python train.py --hidden_size=384 --routed_scale=1.0 --num_key_value_heads=9 --norm="rmsnorm" --norm_place="peri" --extras=["capped logits"] --init_std_o=0.0109 --learning_rate=0.00551 --max_grad_norm=0.5 --decay_fraction=1.0 --decay_shape="linear" --dataset="wikipedia_en"
Below are experts of layer 3 (counted from 0) of a mixture-of-experts language model. Rows are named router (the router's row for the expert), gate (a neuron's input weights, with its number), up (a neuron's input weights, with its number), down (a neuron's output weights, with its number) and show model dimensions 336-383. Each number is 128 + 32 x the weight over its row's rms, rounded and kept within 0 to 255. Numbers have three digits each.
After each expert's rows: a language model's description of what the expert responds to. This comes from a sample of Wikipedia text that the model never trained on.

# expert 10
router:111136152084127131101102121211093141190147131072136087152156102122160167134068180141169123161089157152118106087154163136155181096114129135160147
gate0:188076137161141139139102089059086125086114146126119151140143156125137158133110164137110196092079092108130115111149161147170097182088071087114175
up0:197091143126142117122138138126118106120181135085100174127166165129139108109157116095155227077109105102126117107141180089119107169064137125141150
down0:093113101199184118137130151161141135106094131123115150128118107183166136147113122127137187116167077143030090081134137133137177080140128113155079
gate1:105132132127108075164145111190152109084152077113083086174121143100152067122096124177127123134085109139117128172119155147093128131128165175112120
up1:105138159172087111149121157116137113081156118087156071168159156104074118132140105150125096142142130114123152160151082112101122184101138122118133
down1:144139143052198144135105150125113097146097134114119134141108125170061152127100133139148099097127107082116117131085116227153148074138068127171107
gate2:119099156175164084042092118063048181122125137142131128096105040107126120165129090092126108133151172098165193108137121121143146132154155081149135
up2:083156108148149117123153129114119134126117113175133178114131159151153207094138104129106086126131161097088192112161104068123186120094135103132139
down2:137090174169143173145170144116122087150150167149088149164161098114099145094096102186137082159096209169130151144090099117095091138121182125138139
gate3:156082109108090122148162140138152153130128166133138173131157099075136119085107130116170173124125102137067159128138138159134136137115143130095136
up3:150095122112140144103191162132156147168112186123125148161159056119132123110149098110147145108102144171077153075153131124103135145095132160107143
down3:195158122124158081111099148066100120095105174145163075133109141116101057078153133158095038037095139164132102153097176162125139137134151109114172
gate4:169112120131164102178061130043163084161138153124142111162071122116167140091142164136091171173124151112094104109081174188137114171100157129113111
up4:176153135148148088119076129110160094168131147081172111144046089118145100161130140131136106187130174122117135178108146154150080174142160120142165
down4:086098100150144125096091176094114122103177144172132164139093198161140099089109146143112091135206156124123110146118138142094110139125211082164119
gate5:125115076180154096120204104094085156094123126138137116128115130098133134077144045129181120106087142094183164147136123101114127111165157174113107
up5:071192057150158156120136077123103196095092155109110098081109133162131114113112097127194112104119152163177184115104147083163142153081140177110178
down5:166144107153211095162115161128112131123114068168073174094069130092124080138098129122146174136101104082204128205092137135187153162173120085106099
What it handles: Articles after copulas

# expert 55
router:133180094194114117135175165116158125171059105122176118175088127108130150146170163114101143143153124117148122084082137176127156136105125136104149
gate0:133156134107149169131122177160145126086109105096136104073119145100152131106154075083101091113123092099137114178151101120127142139104124133141150
up0:104129172156102164122164150167145137124086074145115096124122115110143127121133153167101164106106128120121154108161120128068164153143108142143132
down0:113116204135126131136115100113134144141126139094158172110150090138125105151175105159104142115090112124114134122182132134116108139210119136163102
gate1:106123123182106105163108127134133097099070123094090153092114095184121104156054145112152098126082179122147124081163154111184162117154191121086068
up1:120172160059155174044120136098179125119182087162126119125164130153097186132145164098135100152188116077183090139106138122106124115086071121222143
down1:184180142103111095114122229181123123089150174132163120113104081136158084118115103095093236183096142128179072061173140158089114147118167118137094
gate2:141114148111124166129132141140125125149141111104141138170184142136166163137137099133120151144093110083153105095108156093161180133091149214070107
up2:086137137146169072186138161197132083166159122091150142130116191123092075096147160099161132154143167102217120070111094162184151157107127141123139
down2:125114111112155127116092182138133127082146146128098101130130111107113143102083161080127017128118146132075151098087069124163153153139170148133130
gate3:152203081187067067150138161068100101176104122056111135133116121127081092122195119150105126177086118086157170168148113091117145141146075107098170
up3:114139096121144103120141213142124126100125142177124102160112191139077153141102111128128156159160123123045183129109173129140168093161120078155206
down3:127166114118133135136086141116110142108111148132159106156129163064144118052144084149109142125126133117104074033174163107133177140152162143162090
gate4:139155125162128199183126146140114149120097111166127127162131132048135188126183115086086143128144088171066162108082120113083136109093167037127085
up4:142122083069160120128111098134056116048172093099132093154170131180178146102086141113160170085097113110127074107129095134117135099154124183143112
down4:114135119127144156145095171146131125115135174148117116158100145109136163135103085125083123146142142124050175102107142156148117156106147143127133
gate5:127100116124109137113073114134106123119085078137103126148126134174126153095127111093117121139115101122107110136139132137130159137129106131152185
up5:102085140092184163156102161167148089186126122135042170118145165125148139151060104115127115117146096161059102122105112131143105174102123090127109
down5:152108070066208039124150073177136120087057122126138150129067132156107110083145104132125147157078144132245098148152089174152146210160124142107169
What it handles: Surname endings and durations

# expert 32
router:102136186138154132162181102095155136103142098183100112103129137157064122112210140100061132115166139123148139072124152091166154117150110112149172
gate15:109134094121164148156148124152163138167148135115095099128141177113122133162142126182104189109141108115154140120136112054142109143087169196147177
up15:143147140154126145132141095107110179078124091168139093142092113101075161153067122125147079128146120096099020119118094169158101106104109136099115
down15:123170206116081103109062123212178129156103153173106099137130095104049110154147131057137160090167155111087178109080098132167061140171079104129132
gate16:111185129081176121148094188058168104118197133145087082104072090142130152117107190149151162116142153121095136133138114096167211158093130161154088
up16:088151128124078098177107111091127167148157124107126090103137166170189104066101148126123049175141133095107188084174171122120108155113114102100127
down16:112179100190088158122106128102101172047143007179192174119116134145089132114145091090141149086102135138116101131089165130125124122096148104089160
gate17:118120162140072159143153128115101187132112115091162174113147048074181131096189106064145066131165148099148160113062122146061159191202121080111126
up17:091179141121094126125133105116118157177079073110065146055092080118151140137167119164194154153162166142112142159095109138122080152166131099129077
down17:143123153119127119063117137168128103103149071134174117122138073097134119097108128108113117081076123088068140105096142159099110110197108129153136
gate18:132160106120076125136187159111106113117130165155136092128131115155179134143167119117210119169086113180131072181154087165137114090122162071100135
up18:088105078116127143123132166128102185153152080124136139156118148120120064120022202137153100104140104132114107120174132138161106177143150141159142
down18:201165136090144124119102153137127048131094116140114060099070167134102127135033158162120114123157109133098122117090151132152125120110075147171163
gate19:187125082141110160144088103160111121185166113076169155085097127121133099125121192117144134161103098134033145096105144111131123083154128116134164
up19:165118101175122140172090080124125129113168147077131123126090178154142140143154111097133146108177149123061119137156154108090092152159160111163138
down19:176113124031102105078137098133177124114107171138121129154130128089147128171157103065119103110132132125100125107099137164127174142072222117129120
gate20:169159136118094102155115113149180130078142135118162098159151150143121140126148107114099159080134085105137095135114130138146099157151112169117137
up20:115137164137133079166130102097152135127144148120131132140166143140103130136127133159174149204131111117142123119110109173094129131135096120082122
down20:194187073113135132115130114090082091145148151142165148131177137057140104160140120111184126104116110128129114091152138058141116170165127097110098
What it handles: Months and direction words

# expert 11
router:165060183146138066137176174079209149095145145112163097130077082081094148076159112130053081108115111106161073128108176120172117138205135113151157
gate15:113153121092128112146143125087197133193099111109117134154143194160156104143069099153123108149136170141155126121141145122160158154146191156167174
up15:091099149150124141150112147162136128100123121190095131078089114121095171155165162157130168124127100151103094144131094106145139045106104114107069
down15:193171125163121162159119108151119126123120093074136144169117091187194123157121119086099156135156149088097130080116150178107080087121065119178104
gate16:177121144195140168177158111188138095043091193082121094106129108121116155097158130147104122116126144123134140098128121108148138112202165104143141
up16:152127136193136196161155084160158186125142205085129106133134156131100166079133132097148095084111180143136094138133094141152162074164157120136119
down16:073119081129139058154113170090131120176092128103115094143155167114131130155140131100062133065132118128122143130152152124156143084155123144157133
gate17:107119138136155147144104171187153142109122103155197071134069112161126070130119120151190132133123149133107136094175135163142184127092137163094096
up17:072148104105152115132126158122143123089124084125161101117122143126131103153107155114181093108166114102070114099162152117105146154114135141089177
down17:101111108135166134100122193090164196133181183083178103136171142145138138122119123157057136106127163140130145143133161134182133141072084051145188
gate18:099104086158141120154128171118134102120110152061137142138126129122138178109146118150177153154162119112134111131120219142132136133125120100091103
up18:081137102101158122118085091132103180153122103177095163124103126099173116161144113166099080123090121152147079110136107145173110096080099091134124
down18:204134147076095120139167128142169149200130123158127145118120143130112171127132131148148114079071135119174123109146113176121145145129114134148076
gate19:127124130132150123156154189149106122163137158122163094146148093129155125132134122108069124147058144067167138121108142167177121114131141117144152
up19:068139108147191093092113049135132120114156107133089109142114136143128155146135101109085116137185128211155103091088098082090160071153133130117088
down19:116121128146135157175172138121095178182139133150159107119124048147128114121174098110110085124155169141122174104121098109125097136175154143098146
gate20:134127143122143165129096130134081164113111128191107156134125131136159128098192064146098146177128135157099127178111117174148072141114146063123128
up20:105122157169136149068158124124080128139137132115142140091132113142159154168122126133196128142116127175119123068115073116118128073147162051098161
down20:114145156179103114132166134125126140113152156112166146114172153121099040108125166133070112122107153068107130152123140101112115160133150129157087
What it handles: Calendar dates

# expert 35
router:169113124134135124091151141119195201141068194084143056148096095094149194111102066075152132198136140121107084120101091101066180176130127133099094
gate0:126148117089131100054134121130169137089175128080143023069120158085115165193172099142169074127133103073158102151142094092144066155074141198074117
up0:110146176102128092120128149132138157087102103100130097117131153104145113087137160171088076158130158092164140182130117114103103187109129185094151
down0:156143074218150133120075132177112105117166146122151096159146174117134111084101165172195113163168108149092190069127144085106120162147106182121118
gate1:132136169086123123156102185125127106136100150173097134087069133120152096108124095148075110165092148120128136083147155141071103141145171136123089
up1:105105138172159109146113097100113168060141071164160148123167100135118122162072163129166114151144090128163112158155134096185147104120093087087148
down1:101111145111088116120102143178134177157168111148178094120165077204148070100137146152123124125111125109092053175075095092115164089076154112160107
gate2:123117111133152150142121150070095111114136142132087067068211113106089114092145139092120152145120128137126149111142129180161098098155101075127150
up2:124140179161139123145117176098143122103166123191130092186141065173082078132150119113111170140102098116103136148142087149140166124077153146157087
down2:144073128130071155102105160107071127160155159108078082129152137059099094118102143156144127155086153098113133113138086137178115144082109130145073
gate3:133099127124143117147097159089182144089209155139127154179090048108156163177133161091138089155067091111112168139172094150122098181065135116076142
up3:134154081134101134147120105121072137130083120085179153117115159077107121087073111168167120117136155087123109159112112115173133101161147165146123
down3:148107082140124178154140072130136129154073144061164112132145147166163189120124160169198155089091148091134141124110115115183092085172072215108112
gate4:162106124043164134113151123196123115142105155144137117107145122136185150120128095115106133153182120123088122149098157126123198076128124110121131
up4:061132091125107158114154085217142134112170163145169130130189214083169181105129145107118071058071093163093111103160102168142161150083096149114164
down4:153116130134120108092140149181103112137082109141182159127089112081119129108147133137128121146133097109109131091166085203128089171080093133145141
gate5:133129117110118138166153107132102154114137154156125115119157154150182128104176097123092068168052078187127102035157127117121080132154117146156091
up5:174147076096117109129135144118121088073115087119197130126149167104144090111155134132147099133051097152120159111164148078162060143146122116145066
down5:173199153175171157153092106087125077165130117123131143106158133083080102170131137123117132104118132099112192174172117156144046090111125128162131
What it handles: Table cell separators

# expert 47
router:114156144143069140050120162112134112161149155154102153099180091049156120125145081097132081115120128143128179108135129099155119182095109131123158
gate0:166167132149170166101183136170199097090089099128139135128176135095098145115128146165067091093150170175126187131093089138136140176167120199173127
up0:173098150114109145072129109167178135141092103136098088228131102094209164131142123133127108093142091136115108131112109173094114111088138155129124
down0:158051117183103117179156119156139134160110127129099149145163173147134096122173138104137116084098102083085177167163155128112166113136146142123100
gate1:141103105156116143111136177147149155137137165154107081155137117092137179205146167154069098109071070124051128087110161096140164137090161168114147
up1:115118137101100106063110164111193153134129098166094148222094126159122139105174153071116120118140146119153120164143108135124136140102220152165097
down1:125130181106117115137084148085135162148168118083086056199095091159119147089125141119044107149071123105118158177115144165177085141116098164132131
gate2:118112179155135157121136089164101071119097154130120121097101112136103086209127121139149121075157135145139158070152120114177093119139082153140112
up2:153109111103140100120191082138149114166079173071058103106108106113089083147132132137208138122121131170134112123164131109093114161149131117087132
down2:179108113137120131083114179187153121096082162120154097195117151164149122181062162128113145135183144088121082140182107154185122166167130104172145
gate3:120116141168145094136143160169074142185133128138107165115138132104143076183124103080050127124151082158149182157108134193144140071115156070136123
up3:142071093128108153131127135122121094130111143082154125133124146143138103107133120199114098083176133140123118067143137097157142112145110213136130
down3:055126096170113030178159174171141142107112109108144166133136087110101129103050133158144177148165131161136099134109183096056158129122112094145138
gate4:165211102159098219110083098152143156102142100094152052138130151139143171128114167111136161122117117124162177112163123152140086121154082125112143
up4:128146140124150159094122120141091130182125148132152073161148107135099125155153073116147102174165077137146157093120062117100160106105134075111108
down4:122162118141099135088135128071162140136108140099142092136145153142118158108138120092175165150132119199103156078158120103132193170096135094126169
gate5:150066194101086122094127116093221119112135063106154104111101089170201101113155100157092145100116141117153105137138162160084121146182117101165135
up5:128145125088086096127112181178078132131146152196116093112117154141116173126098133073132111178104145083084074085153128123125105123162146099145145
down5:099096128125117120116114127185122141102127169160146120105138102209147099150111103076133117076155136095080116111072110138085140124191201099104139
What it handles: Sentence starters and slashes

# expert 28
router:097179174100159140166087105096108147141093110123106110140131104127149174146154097146149156177152134149095158095126093242155082121168082141124106
gate0:148093126209117133151103109143103094112154148147097070171107092196149112108149111130099160154176142115074134110128096062117137108121133131134103
up0:113075119120171098135093147070152174115143108109197144136140155163134128157170128077137177174054066128148094105184112166114134104081111174102110
down0:126088097141143120207117154113055136121114125144091074117143169127110119120115157113093112133110133060158109104109087149141118118146132146173209
gate1:170130149153168123150132127099084173145140148133123098154142083155171186135089127104183089069181152152129098107113157057138151060096167147081176
up1:088147149108141183124131159116146108123139156143122107114091085124145180128138127133102157170101163105137062147109117129129109142096143188116073
down1:141118094122156134096160156203103103078113138126118131120155159159128083148137131132147167163081120126158112171129054078155129113155107098103101
gate2:122063108169135116104109193129117146086114088115130079120137115101197131063144158171095142164125076111158095115215150135149091117171161125115116
up2:119126163157131088108123104167136169050141130148155149110098109127121090128119119083127161136149109131126102137027138128110169137053076126111116
down2:168091134152136153158103106100146085206138142109120139107149095086146099124154073118092134146102131103098185121152174137081164190103102089125166
gate3:163121116165119135093108141090088132112119056202142172128109102171145104131059130111125112092134123101107126193117082179149116142114125160134126
up3:144142144186109133117119179107118106143124073156128083109095116151134118117083137150098157131081105153071120166134082122131112146149116136135129
down3:063086154139118070129144123149148141208152114125131125161151116146129149165169150116163125111186152074122139120174128088110120126078194134097096
gate4:105121137078079174140127112107199089141142078179057154101146144150132108152113090104140126186172151163111126103108132157126104135116117168175073
up4:119164175117149104132123110129158106141086087124085097107102146151129097149127161145094103101170160142172118131112149086165071112153105151187127
down4:135095109135140106138135111144127126101118149127148173120198125137164107180095161113170130159111085119127130138069168083152157165156104118127116
gate5:126193119113099116182167134134144141108126172094082114140111117100160074142134177108153070132186163136126109138119115125124086151158100168113162
up5:115171137095095096121084067109104090149111123106104098133116114085199092122105187123154201153157155108126115170120163118140139145093078231116124
down5:109121131121132080105138118220165117184129137146056082154126159150162090145150091138075175141115119060122127137153134150155129094198141068150136
What it handles: Table pipes and legend equals

# expert 52
router:070065115155140177157205111107088097119131155111109132166178075085080129163143078094137101130090128173056157073145111085103104122102126126110154
gate0:091145117145066168166063063112134151098149069134063134125140114143139127130161110126095167183141111180113128075109136177116141165129071153084155
up0:119126136147083138152074085213114138100168080129037177106158138094116144164078117091141136156153107216045154134123092155085066092152115057105189
down0:113113095096074112113119114187106122136132096084117153123142155160137114142128121080154105110127104164167144082059042109057122155168111201069102
gate1:138098080174118133133175136063059131143156110164080151135150116141129114163184145144140120138153090156130117091138120057118134148230076147136109
up1:073121093149162109126154104101071146104165122148117143103095067155136105155116156134096150103149103126153052055159120141083144078205163141079169
down1:116070097106151119153150162126113095118192142079121190141126137141154142151080142087149093146169229163111133190133111085082093121120203101125092
gate2:134085105182141140170136174183122110068122133158091115140129122134123188133079143144137116116158115116119138166134138110039130178157133074109148
up2:159154105123112142119116137205114130138131175149119121156206108126150157187171201102122130136112204071086143132113137085077149125140074148139115
down2:147102068161171146182150110095175165053203116154147212136159180102046108102105152156079137112130089105126064121170135094113126139101112118105147
gate3:128157194099110127180167187120066121114113105103096116137143082112105131149148132123092137109128159140127160113153169115110105108125120150155095
up3:142149127104139102073080167098200121142119153125162072110090106086121146110150085127166128139154096110114098174108148155091191114096072149089103
down3:144102096073177128114098128117081124064140100133209136152133197125109153078126131164101079115156051164124142127114132169109141138172104138094148
gate4:128141124079121137135117147095181120142114057138147195201089126137149156075135098130082156154141077085088146118110084124074094084110129101110114
up4:064126132134139118103120114131071132118145155045120125146120126121183078174125137097110205155091103127220049097161159133131204152139171088119188
down4:099155162150115087171162154211130122092124141108141168141092156104132120148139136130144154127142125130149063146136113172132048106140104134181121
gate5:186174186123160083157161094122093175106111090086129077097123122168192100132102104136144189123116164177088121070097149099109135164125095114125121
up5:124113104140117072133155136112160085070100136151110156066153119112111155084207134114102094130137120117092133135111085195166143117103137106190124
down5:132152171079132062139118073146148076138100077107149150081144147131120125161061082163149124135156100170113094100153120075068142143158108113148132
What it handles: Sentence-initial The

# expert 57
router:088147135107118141047133166148112145107108125105123109105139152178171120132104158127088105096115153097137145057155169232121155143120148127085205
gate15:129168159148111122105096152163091096162172168100121099084121157156192170131187139143118070109080073149202163115090119113135129172168155123138134
up15:122162128171133105144144153102084154166161145134102130038095099109166192166147191193132066109130138160148086131089086112142106116182066083130143
down15:112141172074157144067090152131103072173126117077159191081089120123164169159048116165108145175096158118171181102121159072139156090161180171123135
gate16:147123118138149148081109117139116080160168061082163143134164103094090200116159139084090090117207121087100146183102168172148094100126171114158097
up16:145119152137128154093084107130139131099115106074168154153160157128128066197114127146191149168147156149149067139143092123195059089131131100099121
down16:131122156142165160124137092101108142046144130144133148187171114143149158150149119205073130159113140157105154177205143113145184140131103145105116
gate17:184146156101168130134128126178125180180131074155134169114144101115181067106131085122141147130107171079155135077090208055143186149145159104109132
up17:146119147149164124139120134107122124104187080110097066137185109168167133149101133082108148138215132135171109105152130126149140172175126196143108
down17:180130168146109152192141081127047090157156117062104115107149073145114107099172130167109132118156157175166156108167165091167113126107122123059124
gate18:103105113046155145094137107150136114118180141136125090120205136107105152089097090098141132134124118145124141149166117150180165131140178114081142
up18:115069135086086136132106104125144172148124170127102137113191131161139118138105095117120165107157136087108102073136181078161161147123165173091129
down18:089150187095141176158135128174214087123133116085119041160170124099107126107142142128114074173136104119142114100159149070142136110126142101101137
gate19:118141123149169109187137122120130166121141134151172088136079092107131125121163115127180155100153069140133175123156154076102104114171131155116121
up19:096190154105155111167099101126100149106076139130126124127142139125100121177110106174103131161113127142097088158157143177171155141139160159161102
down19:143140112093146134080144139122121074137089119078065132135162098060102113109113108094153189164088151115137128135101127139182131114132096115078128
gate20:141168069074085179119097099129115113120198144141130070138187154102102130110133147088179106168171200061156124132111132154123155153142113110148143
up20:192152129117155156114119111141074061091138157180132138105136150118205106102121084086183184098108103083088167099156124151123138093123105123108121
down20:142177152097110158076134171096177127109129081133114093170117146142118092109144182102101159146137114124198150166109108090162113163132147122150094
What it handles: Place-name endings

# expert 56
router:105146180129098039181093136109151143094148129111099190151099154097087134165171112178154164110091145136097149106118113190101105156130069113148094
gate0:175111117169059133106114146101161142145123143143116142128099079203178106112106125138105104105152126111094133136122145148121134129159121127147088
up0:120110158104061086148207149156087148159161173172129138136085094191160165105106113147137111130159139089116120150129162138151132085098097148188089
down0:084173142074094094112155089176173114116106174133187116133095061138073133131128153123141108128105137154097149077126136149170124049075162181131100
gate1:153087104133175131187096081172085097146136115112071146082153157138153139124152139182095173071159149122063084109107130125126111100092132071141133
up1:122112056115117100070114166143185180100121110097105128141088078141166134127110139133140077205097100137175150141157133093118122114160139157140121
down1:111099136091134144109181133135133123077085047146116153105108175196134114137096160064170088109159076132155052105151169202095125100109104152143147
gate2:140153157103117168096162152081149155063119143137093136150147096067075148121114078150091132200123106157082179122115178160170110188091137121121156
up2:140170147188128093098072132171125098091119124129152148050093185118105108144135153095123128103081159184111090105130099134124096053113158170116071
down2:139136098077147103114116140105106141113169075096190094129151107071164113088176103100073143137157118146119129099106145113103107135171119109141130
gate3:105194142113060157125127122118141166166144074099114175061087109112140148078134142114118175128186191141182121140153110123158146065087138088135100
up3:178150090168152135088142087185146166117124160175163077168101101139134092186142126132094108121155091166097113199086134071119129125188153157151154
down3:155126116064109130147122087188158144109142147158115109196123110131128104148134093139174144103180159123155175145136126128144126065161171111153046
gate4:138091188117099083138130078070026078144111135143094152047106128105177108095102183147118124093066091123072150109101145131154159149132147184176131
up4:135157117124133159086114159129208111204161139158166121199159138205105138154131091104136114111202139144148104154124126120132129158175132128147150
down4:178146106135132144069100059140152139176130146101086170127112166107073122130121099138151171123096106168045202121136099126126141160156207124112097
gate5:132141143153102103113104111093129117126147140152158077140100110134162185133118108155128134148167111135092182160142116069169099135151114140177113
up5:168069138153089149137085172154178131171130121148116144109162200097122122146166175174131119133109143094144083170172118123153098124104071119086184
down5:190159144098121127132065106107173082119099167164074109133148156129167129135105086157142228072141150130118084147059085166122186111127135162169124
What it handles: Election result tables

# expert 62
router:091149144120160082080153131103106114139126114116138149074145099099109124117132148119123096131083133079163147134170137123104080133116125115153153
gate0:154102185135125148155157119102149113157125091106101167057155097137086165064133125146122169105104141130127147154157141151138152149126093135149167
up0:150141164093102170233166116097131137163110050076139158104159128156120157161114145201159108147087142144113143145150179151131103184177117129169160
down0:145148160122145047135141123084173152145101146118138141102158178115177093094136100091116127176153097110156118188177115149105089134196102123139154
gate1:147119103148155046161123110134091163135091169070115143124188098165154153162075153166069140145101108152115082175138076110078122107174188080141151
up1:117128149163167129104130152113148119103142117127115102127129105186165137139155094128182141169082171121151091119096147137120171060114090097145114
down1:095104085123106125144108115158116139108108114100109113107096121100233099110082143200148215109111134128085103132125196142146091121140124174127167
gate2:129153087113108153081058097094167146130159166168126068165108144135092128105138076134112139062103092176143178111076062132107097157130113113102159
up2:106155072100091116156135140045163070121126152129158155104154118087139132171178033131102134097094125138098164113104089169153127188068135140083125
down2:163087135118082122057156121093131100142115158120093120121163135165075128122146097159136088058091122166141094130075154120176133063161182131080143
gate3:233117119110095134102148124160112127110146192146068159111140206085130132133132169095090156122130103085139080150083142101123142103141114133126103
up3:072166169177143142123093139119137130137185077132122184171081179200126177081174128124155074097133161161146119136158146138143122185148123076150086
down3:135163160139102156126132103156138114125145130131106165099103073113129140146077121148150147147160132159103118106147158134097158097187074103112118
gate4:093107082144162120234137152147144110123098088092103165141146074148097123148111174166168115165159103133100146139144113101094073138113115149155128
up4:167108162133132153162092086147121137083119130102108118104123147204117124178119132095117094107093100102179115145175109059118086074154148129158088
down4:129131128061108132126094115117151120117128168155156087139120131160066062155120133132134163104123117099145130145121065124191117102163081125216102
gate5:132068154105124117169110134164136151192078155090088155123122127114109109112137176106122150142145092042089163118158136182186153109129152181165098
up5:169130115100100123107132128052136146089185171170139076121150129161148108097161114126136108146135127147150102144127117115060115095131078118102150
down5:133069103156121127128145156105076138141161145090124092139106129137161056143212145118147113120125145144175147155157094156133099089080129193164093
What it handles: Census and statistics prepositions

# expert 12
router:122111140186111148097081162100189096152102110129134064193153177122102129108106085128111164140134119136127191118116123156109167109119102073140164
gate15:157104100168168140145172231130136081185073094100152083117176121165153147103136164067095033146169116079109104054173110139122125152161136150101154
up15:152098133213143152109143191124160119165103126124146164118128117158156115097086126076078071100150099062141136123109125125141104112152104132145143
down15:106146128146091121166180174121202171160095142171126176097203119122144138142109103168095124184078102138091099131107177118132171105105150142153091
gate16:073106085137135133164127118154096177179138109179137106139142081101138100104130080155139189103111027176137164036098161159100193178154127137078130
up16:185129162151086090143139139137142073097169122110115129110138192136179120127079175144129132158146158092144149097083123112141175167166122153160109
down16:142117108176174182116173109126111114143132115110175147082031101148141130089106133100158130157118116132100111074094145180099111131090097084153134
gate17:117112099133092143094135150124085132108117141128120082150110119100149099124142118098190132139113121125115101093128152094151130106136168147095119
up17:172171074116174081120140135095168120091101162129137140081116070122140159187106170127134069087105117140108159158070205114121123124103161121088120
down17:095174141129170154161164131095121190106141135143124106092124127161106105175078127198109144095081124094090224171118144062114115150160187101114062
gate18:150102141113115190153089100039095126145152134102153202074208101107136108104143159164110058092062130145132147147150144110128114072102155142170125
up18:138113152191128137190125132141076144146113086070185119110159248111125084094170109114192042060110086109135109134096076110200177114117094092148103
down18:090141074161140133151163169182116065109156094132177131163132148159132060142122122090119232147147113127149130091112125186078136126174098121118104
gate19:131068141215190096071133172140099091102168138084120179109196190153165079163123129086096190141158100153079107145143081167146156124193130144086139
up19:140132196137134109100143129157135131124111159163082125157160137130134140090122020095146123126101096137115068176114149144159140134115135158154162
down19:183177040163080145122112200132103129171135157157152194104174129169115186154149169071137106089165100152088155111182122117130191126134110124044111
gate20:075127128176097112102127095157139162137154167095134123085197156138140131145079117161081130128134136111188173155123130157119131123108116124106115
up20:169159135092134146118131133158094159113146133155120147116142090147134126154161126107085147094161103109150074125203101106139081190130165149112088
down20:121126190142093170168127147117166101095105138125120094158117113119100065119147146077171122102155133121154129071186135127159174092129069160127094
What it handles: Non-English name fragments

# expert 5
router:127097118153127157153179136133186121099164115122131149145110154113125159096083130113129093112082134143144163130091125092154080124103091109181126
gate0:085132051135143181093171135132180107107161146162159152115108131103122127060046094150143096195101074185187138193079150134128102093138118158054106
up0:143140131109111075176124177112115122150103163102099102122203088100152166188114084083144185146123103076110093142121117154056213138070145073099181
down0:162146126155125043141157142079175053135162134156166165179151121150137130176183108109106088124135138137118134158090125086099116091175149133174080
gate1:090156112109205079105159116079127102131112104095091193127184151083089147159163138129154140139199160166184161134123083138119152105132153126074183
up1:150117163164060128162082203121105099101164101127095112152112130159139098152123149128087085144110111088111122072136122110109130152142171097164120
down1:132054161090126104095155104109093128126143117116173136144141117087128145108114160149124190144168087063152109158109154156082158164098169117086127
gate2:127125098153150149110095131137121126136118133181157055147103188167149149195167147102183154161113165080133152128113075137164188130217140112146156
up2:138196078162146138096138126187179084148117099142128099120114228204122150173122109158143143054212154089150195132163090114128194129138102129151106
down2:108102133086136101161140136146110105088091229132087113172147092105083147163132085130185117082124159160158105086178093156090063079103129185081132
gate3:069088156129078070164110095128122167148117094130062152114158128093097114148146137111156160154100144112146127076146148118059105061164152128149154
up3:146139099152108120165128088101118135151143175121091136167186156162159119184103127140144118150143140154107128099146101137063096139114147130168130
down3:116091105071146121106134132135179160145150091185098166107073135147131145124122104068151147127112120113103126141116068125100118108112082154119135
gate4:113065114122094145161224142122167107154132083152090129107150096121191108153148119107077217128140156132076171121068111118143158060125157105147114
up4:200164151126189116071117086177119174090192174079116084176143121130116114121067169136083091140101127103092137162124183117138142131097133124083149
down4:093111128152125142132128122082115093130146155126130161137142125124129159084081130110106096159117106092121062186097145128105137053170138148129150
gate5:153185155146161115142089148069163085131104164119115165175118139104125165106135146135108141135102176113163136153118113097133111179155141157172079
up5:139046142138142087161148136094113160099093121138098124070155130116123104128130163142084147132131122201152163213114093136127159112095140198122078
down5:128098125076127142154110100112135136142170097134143174095150136155107130117158141059182112161146128139050156127076129080128108173143150099116154
What it handles: Range and pair connectors